config = dict(
    n_experts=16,
    normalize_top_k=False,
    head_dim=64,
    norm_place='pre',
    init='normal',
    init_std_down=0.0,
    weight_decay=0.07,
    decay_fraction=0.642,
    doc_mask=True,
    z_loss=0.0001,
)
Below are experts of layer 6 (counted from 0) of a mixture-of-experts language model. Rows are named router (the router's row for the expert), gate (a neuron's input weights, with its number), up (a neuron's input weights, with its number) and show model dimensions 0-127. Each number is 500 + 25 x the weight over its row's rms, rounded and kept within 0 to 999. Numbers have three digits each.
After each expert's rows: a language model's description of what the expert responds to. This comes from a sample of Wikipedia text that the model never trained on.

# expert 6
router:474518504520492455480533518527446515478508491490551515483477464504515506548519481523513504506481472468497464500515452525491497493477509497503503498496501507518518467547498492521499462497462504495520518503474550489478518517495441538485518463520512490513455465434520463519501493465551498490512530527546499548527487511514513496503503529516505505489488539427493529463520514512520502497488
gate1:520454494496469509506521498496458480493451470438547505496521503522514465520491504506510495523525527481464460501476474459456485485508503515473511505498519518545525475524532538519512462503490494519521477541534524504530543489496474522470502522534483522525493487499511494525502493519504505530571480526515504521519534526479505496492529478517509568541483543509456509481504507482544498465504
up1:486548534493521530535495508509459473501516538456541495463523467510507512563496552495540509498447498493509504475492465486498494494500456486530527548462524469501500520533545514494542507543512548503507540471515500515508522462493517485480502485492520534457481478491463516519514471469484489521501500498482467459526484494494483459518509529497500529478505459498529515475487515497470527526497
What it handles: Articles and sentence starts. Articles and function words like a, the, an, his, with, plus capitals opening a paragraph, heading or table cell.

# expert 5
router:562505542499496466502519469523522520531509492469526478525489488501501468452492482521502514499494517469489503481464484508517487519496496488507511481523501517473521433486525514443435456502496495451496519483512468527487519506519504494510511463514484490477499485564489422443458526519473482504526503494503533527513490484518479494488532485511461530507521471511479499497515491454529525519491
gate0:497561482481477501499526513534532515575522481482457498475452501527508513514469510503465549496475521504469469487488489554485503496508478501472514464510489522511474511512525515433495474525511485510525521527492495466505497478473525486535500517492501509508445505475450471491460471489511535505525516475495516462497517514545534499504519551477514502517494478494470484483445500511468479522499
up0:518510479465503524515529510562532486515518512494503495486541513500521512418473503477517559533505494472499475493528509535475496492547482497504470508492507495516542484491466496511477512493488514481479483477507528513480441496440523505508498495491532523479511473520443508450495550491528532494528475503509496487522482506495506471508525455488444496480475495525478546516485524539522487522477
What it handles: Latinate word stems. Stem pieces inside long Latinate words, usually just before a suffix like -ation or -ed, e.g. reconc-il-iation, ex-per-tise, cult-iv-ation.

# expert 13
router:530479514535526464528457520478492462539529480521482528463493502496515464517523508455518509523445498506505509461549525511514530505487467513517508501507498490482485517491521483505481531505493482502458445463526514458486479498536486491533489562466514460486515505495535562551505528543495492488525507531493487437499503501527485495539483543523511493532498480502517497481500501497504469500476
gate1:490477502502471497522523534479535470521488474462501520473462488510521486537538472484509478500510523489506483467527466524512510516498518505513433483513520532499463496487494498511523498483512493467504473455520519480502513472489503547571470501499505473500479510469509548513500497519474442489506484564537488459479494474554534482511494478527500542507490512497517527517548500504443494468488
up1:507504490526474550517503473491492496497474489500550448497528543511505514491507503511506504506476500472503461523540521520479525533525522541527494520534528440491470525503483520459484542508452483467457501526530498462528478451490516528491480480500515499468484482522529519475506490496514495486516475517527502500410543522506512488500512519498536545518548509480493476508474520515530505514487
What it handles: Foreign name fragments. Short consonant-vowel pieces in foreign proper names, often Slavic or Asian, e.g. Keke-z-ović, Zaw-ad-owski, Mosc-ow, Bor-is-ov.

# expert 10
router:491545516515489493541472482504509520449528465472514493487499432529503480515540495469454503524483492475537503499492497547498495550511483489515499493524499532474483514485508521512488468545485529480518490466522504547498512526538543544485465464512529502507470526489511515504502457558481540525517531513513493531546485485489512470507504494553537491500492493502524489519518510507536478454490
gate0:501533499551519555511481498537518502516522520482486482480487500483503448465501456522523494470518494483509547535548493470505517519472505438496520466500510500454527507491490497480529515479470484467473539501533522525504519513531487522500494533485474457506459469477532512469525495538467504509479467497570516533508528477494471490572518499496512526497500481483513488474491480493501483493510
up0:500539520503536501466544487509472491455582511437464476530515530478531521540460452523530512502517491498524505446465512504509487477492537478506498473490526466480536499475526519513510508460479529504474503484496514543529511462508466522504484504484517525500501526508478509491514516496532510466488472475475488473515564522484492482496496488500512500487479536481507502496462477551518497477485
What it handles: Lowercase word-starts. Lowercase first letters or early stems of ordinary words after the, a, to, such as ec in Reception, con, art, p.

# expert 0
router:488474519486496469519534523459448514529508472444507498464476475514518519486474497553525505500480466462469491474533459499495503512440508486527493489501432479526484477488500508523522499468492556496484456533514499498463502482483525456497513450514464511519507535471518516510477472504450546526516527507516509471512484491482467476520513475477499523496489482465495508517510511548497504478492
gate0:497487517489486520507479480464520482486499501518465487540496538554544519520507455531485481483505546462482498488541491499456502508480463469496534486528517519499459492508530472492530507536508507469490489492460498551468451495503511523514521522496496457492517502471510517503502491488460494541509519502470506491455494497555516510524545476473534495492500501447465463527468464490499492523557
up0:498454508443528501473500490500521521510498427549507471513526491490525493484494421483552494536499545505508517481467503515484500502522507503511513491498483499505475533524512556531502510517460500464484488492516514505537462497449513522475503487490486505499494508513488539495487523495508447534557514487521521519465518477551514506465483497471516461517478527513476495487494505532474543515523
What it handles: Punctuation and openers. Opening parentheses, quotes, dashes, paragraph breaks and table pipes, plus odd word pieces like ro in abroad, re, pro.

# expert 9
router:495514497485491517483462499484468547483461487463523465511525508528512505518524471545511494426502490497477507542474492508507510497513509502496470504483492510612515493554500463503512528506481493497467509504465535489477469492518518516482509517463517540510494494519528503474487459505492480501511485499519526486559496492526494494506534509536544513504515539496514496549495530558488506489513
gate0:508493506504515466498485457453497485510437505509522495520511505490546508496478479491512520517493475505515500545533525505474495493485500534518469475488527506526516496502530494539532531535510538537489525501495511497516510522506503478446525509458514492541485489510492472469504482507482501480478434481549458448486504487484479509498504494491486483522563561501487490569504494533507510436507
up0:522528501511496505494542516494488500491509529465471513495492530453543533505496530489498536531519519439492504489496490518575488538480484462520513513533515459457494552511474499469483506489497512477496496506480489554509449491482523493504507467503524514456521468478531526495496544524535519450495527490467512478511530454499503511557490492508509503530463504511498503500483477503477466456479
What it handles: Capital letters, acronyms. Single capital letters and pieces inside acronyms and abbreviations, e.g. IAAF, U.S., EUR, BATE, plus sentence-final periods.

# expert 8
router:530519485545486506497495505522490506492472486521512489501512514496510484504479482497511499510482496533479509506499499490495558529526527477523525498470492479589506511549495450460499525540504461507476485452498497488496489511527488498498520546455484535523519499468527521559527517493459485514514496520508510459502510479501479491548503549487541508491505507484509463546501552567504466487490
gate1:506506531490500476506453460482504482501474519504484530452490481528537498521550468531507495542501520512506484514476565467532489496514491538467503436504520476535516490562482536504485517502521437483465504487524543490503487490474519522536483499491478484495480487504505509466484529494494510537533543552483463485491461510487497490533514508533538511519464477492488492496509467509487469480481
up1:513477508483492490472490507522502503455514477541537529507486498511495452505473531520532479478533502529482485463458522497503489498509540515526462551522512465495468519476519513511544448518524536510553521487515458500455510491478497491461500490497495513498496458468520519550479472539503516479499443480455523507488518511503479513511531503469506519511502509484454443475506489538468475511524
What it handles: Name-internal fragments. Pieces inside proper names, often foreign or personal, such as gh in Hugh, ann in Johann, K, G, Ch, Sh.

# expert 3
router:559519503491497485508492516542503486533501486516485494523486519500485477545536491516504505476476522469529573506534569470523513531509536491487476504473522506498492523529514471495447494486503519504489547470483519452484500494538518431541511498505490500508513485486503525498480528467455486514506499486497479478470519487527528533515525470523445500491535505503472529493548527515509477489470
gate0:492535470502534493467529504516509512510496512484462513478472521492514476504518471543521511451497497461494494441460505499500477485452490475527485481491496502492478500535555504542498488539497514553475523503458464510518485474495511474533515490493471563546525508475542528485502504541435453528456478505528500521475473489505503508498527494537479505486520492521515508518492513536482490532493
up0:515485494496518499525524499482543502484488510521513519448507518560484511501507499506541486505462447501510578513497496465495509485468459522491464469487543479502501498449529478450541501489517476487514536508537457535535502541467507477534492500509480495486441514530533481496461479513487487509487514496532498459516524499491487516503472518490510484536506551528520520500476503527497470468494
What it handles: Vowel-ending fragments. Vowel-heavy word pieces like i, a, ia, ine, ian, often ending a word before a comma or line break, e.g. As-ian, Rob-ine-au, v-illage.

# expert 12
router:524485499515459476514477464498522513521528484492537483499487460507461517494487464494504507422500487505558515526495521490507489483481545490533500518476494501494471525488533496534534464514481532479467498513521558517510527484495510507498462530515532529483494463511474500501508514505481510542505467512507528551509480548469482533513539531464444439512503531504492529514495474496517489506463
gate1:520434508527509494481499456512528480547497507484519523486488497510503498488510522501496471440482486555500492538496509501484515546534488528510521512503501509475477502497563501512549514520481527485491489507480494501482488492548475529535479482498494540536480457508507495490498543503517517559474462494488515534547539531516496496489503527528482542504532524474563520528494471497541512506477
up1:505516461485530515484540505503468454516538505491485498509508463501472552515489502486546509527474492506530508466534547512505455528481469492547507487515502472483515519483519514498516511486508474528487505532542482491498492517455518453506540513460488456519491532482463504494492503496533479510545486470508518468475502470466465472548511514475493440510473508536508526496479525544501470465519
What it handles: Digits and year endings. Single digits, especially final digits of years and dates like 201'1', 197'2', plus noun suffixes like ment, ction.

# expert 11
router:494499544481475424499525532487512513499480501475512517512446495488483494515460497527571509507488506445481503486498508511499495475477474484524461490497486498486492447492518523514454495500430503508506471473471487446500515511489470471500501512493481455484459480420455469514499476474535534502508504510505480518497501537478486494496513537534473497500511527504508500482482483530518514501470
gate1:514497462480509499459504488498508519464512488462486495500485483503511509540466501524530474499431547527492506492544546506472545490560522498488473517504514532530530528533482507500488498501520513503478523476502502530496465499462497490489536533478527527499491521488520513512453487534479491530464498472515459481441472548496524537497525507478533481511528470492445536490498516505494473476467
up1:437520541478491518516470487521494522528516514486521503475486529497543495508521441482500530447478521516503502572502482502495512511494490491528519513470509475509496530491511503509515490529513509507488475491510500510557519538474488466518502518517514488492514490493476484536520496518477502532517494481473461536541486536465540460514476469512492492467554550514530530576512490469505487487475
What it handles: Inflectional endings, auxiliaries. Verb endings -ed, -ing, -es and common words like was, with, as, is, in, e.g. maintain-ed, reject-ed, not-ing.

# expert 14
router:511488476541510519525471459508444518473468491489480530557506487530497455541505513456525506494482468525533488500514505528504497493489556477479459450519508486508470530487494467492511448525512525493496548481484491502487444491490511496493514477497532498482476504480521475478502506529505548520500502509511544500497472523466487462486529506527499509523519505472518541488454468511539500441520
gate0:496435490509526502522499481458450529468502479447471487473512488493502499513494500497508509473530492493522478479538485545471551483469512493474544504501505531527545511508499429509516539531490512458511471497504516510519499498473478496486474468492501526448474528495496523530503526499512480527512509542506472464541481499471455482518506506482502488520508492465529497488567479503490526466531
up0:493487529467474495493521511471532502492488482455485471514503458501480494495499468494480571434515519458538531501491460525510517501488493488491513460518455534502509497488475482487513537480531478481540441485499491545506496489492514490510563519544505504477495516487509492502477531477512487474540481505505491496486477487502517464479482527506475538520509524494525526511524559463486498435516
What it handles: Capitalized name starts. Initial capitals or first syllables of proper names after space, such as J in Jones, Cl in Clare, Val, Che.

# expert 7
router:486486509506517485515506524534499488460520481507504508519489495583535507491564485516469507485494460488545492462523492480533489477507466487500497467495543482527519528523502504440536546534473552502508488530462533476488512508480483508466550495475487509563467507505458484533505509503468521518496458543501489503502489487536505511515520526481488517504492516496513502491533540536494492488473
gate0:480493468532487562517484499482513481514531516512528493501508493533525518496516464528505485530441464522524518531480494460530485489521496503525503535496487488508513518483524485500511576551474496478505463525526509514447498506572513515521489448497486464485498534458482545513534485510506504490494458449497491485489476501512517516495525513485502532511529493462538490496483504553517487521512
up0:483463483544453481499462439465505515539488518535513519536505506534474533491479511519472515574473490497483525517526541477461527506492485482468526458459499508469478512514455481556507518478513503492506510508527491481477503506496499489479522457471483528490529448557528514526492534539478496511504495501513536494502513517513513487519490515517497474499549517508514469498491508501522513541473
What it handles: Function words, table markup. Common function words and punctuation: the, of, a, and, table pipes, list dashes, heading equals signs, period-plus-newline.

# expert 4
router:515534519499512488453492526500525479503506485535501471551470509492512485511475514500483514506502513517531524472464572484485537506482479465490438509534478522506471503445506498521435508512494565496491468512525491539495522490511475511545479501459512513531456514501482471474473500501500488477511536528499504463478469496547489525497501480516497503512527450530476482471469470496518495514471
gate0:516518522531499494521493473501474512468520499486529492533516539495454531538537486522550517468552526534502523434506507523500504493487524494520545494497458489514529490467488500486500454489509555489526523514520532511491511509469499486522477510511474565519489479513514554482496471476485519498491463520514476479486519508512486479457525509490481518464529512507455465484515487555501469542496
up0:494470499524526505492529453503519497520518518512517496490443527504524497545485484479503483506490484520509520491503525502463483547520502541527511488505507494495483500457510503526538529525489521533502470475494505522505513500516448510536484512509484495498588486531482479503545475515540522458535498502485492490536542519503487426478504498456512470508563459501497544519502474531500483489484
What it handles: Word-final suffix pieces. Word pieces ending a word or stem, like t in revolt, s, er, es, ies, ect in detect, before commas or endings.

# expert 1
router:511501519511523472488522492523495486504523504489518508482478518512489485488495460461503510495499437506512435454501479503485509487502485516521521484539484537500500495428518530522518527505487457507483450473491476519509545507498489515490511501492511515517509484489493520526513557513561477525502439493500515488474497492433501456525501497481504510537512538480471458502465556515525449493506
gate1:533506510480525450511541513550500491475501499487471519510492519536491484506476495517479504521536496500489515478487473535489527534470505531508485522508501547535482512427530454482499511511526490489527514482431522514540503511522523482538514498482483495479546497447503492526482514502500530526527464496532492450504482499538513455524466542471498471485501483482507511494518468502527526544465
up1:479479513516523501471448495551506499491502479503476487534547502473462506489553526554484569494528501501479523485483538530462481500494506508499489513500481478519537524523535500498488469485492510479504501488474505532492475519460498539515501521498478473502538473562500464505495463530495527460510445479474499475552514501513546501493487516520513479491489538482487526520457460514527467496505
What it handles: Mid-word consonant syllables. Word-internal pieces like ar, er, ur, el, on inside names and words, e.g. Nort-her-n, Utt-ar-para, neg-ot-iations, Nat-al-ie.

# expert 15
router:506496493500479539464475440486493531519489494482510493499482490551465459460485486466468509518470469510478455516483476540504529486514472496531484491534433502487519489520499485471489474500518490501490505486496477535489475523533485514476500457476476516547507461529509487541479472507482491535503479536495540501488480471458489498490507484483508489553525442482493509495440523480477459482513
gate0:487511503513523517470463479472498529478538452475523526511516492549539432484503492496497474514473504483503469484511514498507499543492510521470500466474478514469493545502479502497459462469500546521482463523552516500490486470566494493474514480498507500513462501482510475472479488489522492536460479507500478502513531520460550529482508487511525508527528518448516533488522521529474493486452
up0:485542515501542542533510461477488486447475499515515516582503506464510525533513468507472484493482497499478527479488503508476530462473490489487507499501477497507524511524454484444485522502448463562496491552487459492449517517534490503538513485504478468462467505485526514487520492473524490504481469505534532514529467506467492497505502486512498464505474494480455492493514508504481523495474
What it handles: L, m, v syllables. Word pieces containing l, m or v, often vowel-plus-l/m like ol, el, em, um, e.g. Ad-ol-f, Ant-em-oro, Res-ul-ts, Al-abama.